python train.py --n_layer=14 --d_model=320 --n_experts=64 --experts_per_token=4 --d_expert=64 --d_shared_expert=128 --activation="swiglu" --moe_layers=[1, 3, 5, 7, 9, 11, 13] --router_score="softmax" --normalize_top_k=true --routed_scale=1.0 --balance_loss=0.00467 --balance_bias=false --init_std_router=0.0138 --lr_router=0.000208 --n_head=10 --n_kv_head=2 --head_dim=32 --vocab_size=16384 --norm="rmsnorm" --norm_place="pre" --norm_eps=1e-06 --positions="rope" --rope_base=10000.0 --rope_fraction=0.5 --qk_norm=true --attn_scale=0.177 --tie_embeddings=true --parallel_block=false --init="uniform" --init_std_qkv=0.027 --init_std_o=0.0336 --init_std_up=0.0387 --init_std_down=0.0387 --optimizer="muon_hyperball" --lr=0.0147 --beta1=0.95 --weight_decay=0.0 --lr_head=0.00856 --warmup_steps=50 --schedule="wsd" --decay_fraction=1.0 --decay_shape="linear" --final_lr_fraction=0.0 --batch_tokens=[32768, 65536, 98304] --seq_len=512 --doc_mask=false --train_tokens=272800000 --steps=4588 --dataset="wikipedia_en"
Below are experts of layer 5 (counted from 0) of a mixture-of-experts language model. Rows are named router (the router's row for the expert), gate (a neuron's input weights, with its number), up (a neuron's input weights, with its number), down (a neuron's output weights, with its number) and show model dimensions 160-319. Each number is 500 + 50 x the weight over its row's rms, rounded and kept within 0 to 999. Numbers have three digits each.
Before each expert's rows: "raises" lists some tokens whose logits its average output raises strongly, later layers aside; "gets" lists some tokens that make up at least twice as much of what it gets as of all text. This comes from a sample of Wikipedia text that the model never trained on. Tokens count by the router's weight.

# expert 17
raises: "C", "A", "E", "D"
gets: "| ", ": ", "- ", "= ", "(", "– "
router:606489452587513492606611497578522472474503500472527575580521583617543557529470562501496557520516527417502498565597442494435533433488539459450474494536515453470430421478488492441549527439584572592408480469457471563492467439466601580495542470562568483529536463443398510588552505558502467536549538515523494484522461491464517502535591491495407544564588443427399439514412458510493518527491530507466429555464494481505544486442447450478520497522558460501495507476502462544561418466552551
gate0:558391463540515497573531467491476608565548437491505443516549445490477448459464500533551490494423564488535561572506488484388452505476429511477539511618506511534546417489457542610564458498468463469496387502490522507464475509472566492422475537524502445513495476457483422550540543469485592442509434497539490525534411458585572448480540483525520493463469502481420472470497451530465448556555460565510517395502442496565471568504466473560602645480496551511485417487615498553553524398524455
up0:486586559402512452495470532529502419459444613461471601411447516458529563539490536506475487480541407486458498426545429557611479493492522493526459468380506498535468556501546392378424505511549480533499562433530485486454499503550445538507536486451499536458534573549495539475442522511384424575496494499469525440513549532436457534504474509482474511518509476558589488521537551474539556465495549464492426581501488489501489470531486511438422394524489441470511593541407448485406515552489596
down0:370440479437514544365530423585504622532477404496473542550485526463435477651546514513473501504452526457492505569556526532520431570498563532491598508459560508501459499501482585483454496503492545554475504477584513604449537409487515489621476448488548517562526468563499483433528525516499528522471492552416639473553482518457504477598461523442482405405567471481436436491430530485488490532510584493540464450652563494502556514483509529536444484513501618523458486527440439393528487488496527

# expert 58
raises: " ", "−", "+", "Ref", "±% ", "oll"
gets: "| ", "|", "; ", " ", "0 ", "% "
router:496563496562464561454515565503476559482502525547542500588510482447493511597519532509502546521500428540580454500549427592524557560500409577508551462521409430494465412486490480569486439569429476541530478476471525473580478606571460525409467472496487540423458593453507552519472461531487569426503562527491526430516505480561477531458613419479552487406403578524578545525520430525389528460557538561506466521545573569481551519444408466535546493498462471482553515416479488440441462419524475
gate0:481479473590561554467577548467443484489560499522498470541392482509498487453499500543527464497470555464597532463523464533553454490434515460439514569485525527625488544569526583507469520432496532547475459600468556502510453542525449481432572591576464467501424522419527443468533519490530438543529551529532611584360489468513453485488484513483522491476524475484510462500503499488404465406511546389440506499388506443559553536459490511580404452528550592493474474446520554477548466531486579
up0:568515497448480464517427508538563488438480483451519557405518520447457500543504453496436548413472516573481498592473583456432551622530455533525503480527465485407477512511412403447521552600500515373523615426574438490474612487380578457485435506529528564481568556486456552526479476424511559481525521494513452454584470506499465481576505467566432520497449501482515542432480436483476493500451443488588507508483504492556511521549420528451572547533494446502498512476466501482509584519544421
down0:515476464580365510476478465530536508514551550437492536548584471524513493472516585487489529505484552464419518426509399524487529518551470440532385446483466472463470502543457426471565420544528492445551465489595389449521518478366480513511491548435436618569459442409486439538486469509523579430472542421350484511518472467457518497503508504466507589438517616459449573421550389502530472448480522471593512478479535359472512489544522581535578587574494568546560535541466574515452564386456532

# expert 57
raises: "although ", "but ", "including ", "though ", "which ", "leading "
gets: ", ", "), ", "was ", "is ", "\", ", "had "
router:517497476538502539498509550552556517383543423472442544497528479549537469585535428410509498619547538434519475443540531529542523547552563430392485469510560412498465441482508487596498460488516487456545581533484439526550497578493534450548503410442447498531478452494481529512541452558483469648498429452481563491540488551432483492543498486469389552500413475492524532567480579423432500496472476540570580528556594489472543578509543426592491483455426485458586388460445583460544398567478581
gate0:508521457490506501511500398575458586501547506546419453592604543531428514518489489463395484508470541591570496508544519513506367534590486491451410455403408502434533473509424498580480463589561487454584391551540470508452563574510679513477579456501503522422480501496507427479547583492442462573498543470433496587532450519554479475503392510460427516510418592436514446628513485496489446449515506525517583478422570479594554505433461521532514485567501454505549551423493461498576513468467417
up0:511524472461518519482531452516470601501514572564413463582615577552500506527492442386456486534465557558509433502537561567463499493569479507426422441442376499433536501495468491584516509582522489457592381554519482503487558510536658556453595494485493508455458446558561481502514528382457476551579543504405546568542462523500488496518384514491437515511409573446572528608512530511472492474481544464560528461484558468526512519458533475494467464580472491491550544449443459472564496473476410
down0:565521478465456406522526527562503417497493610519519530449457507519527462531464503457601461493502484415484467511410508502530525411630528536494504515450637415448452503492488446498485477489446519608421596463507445484483477440468409555486284414497533534537441485488540520468461456460528534476475542514435509487448434458484438503490492477474511453520491522560486517366498486499527483467511433521507558544450518466505472559466496475484475481528440496517557532494485513540472531505519485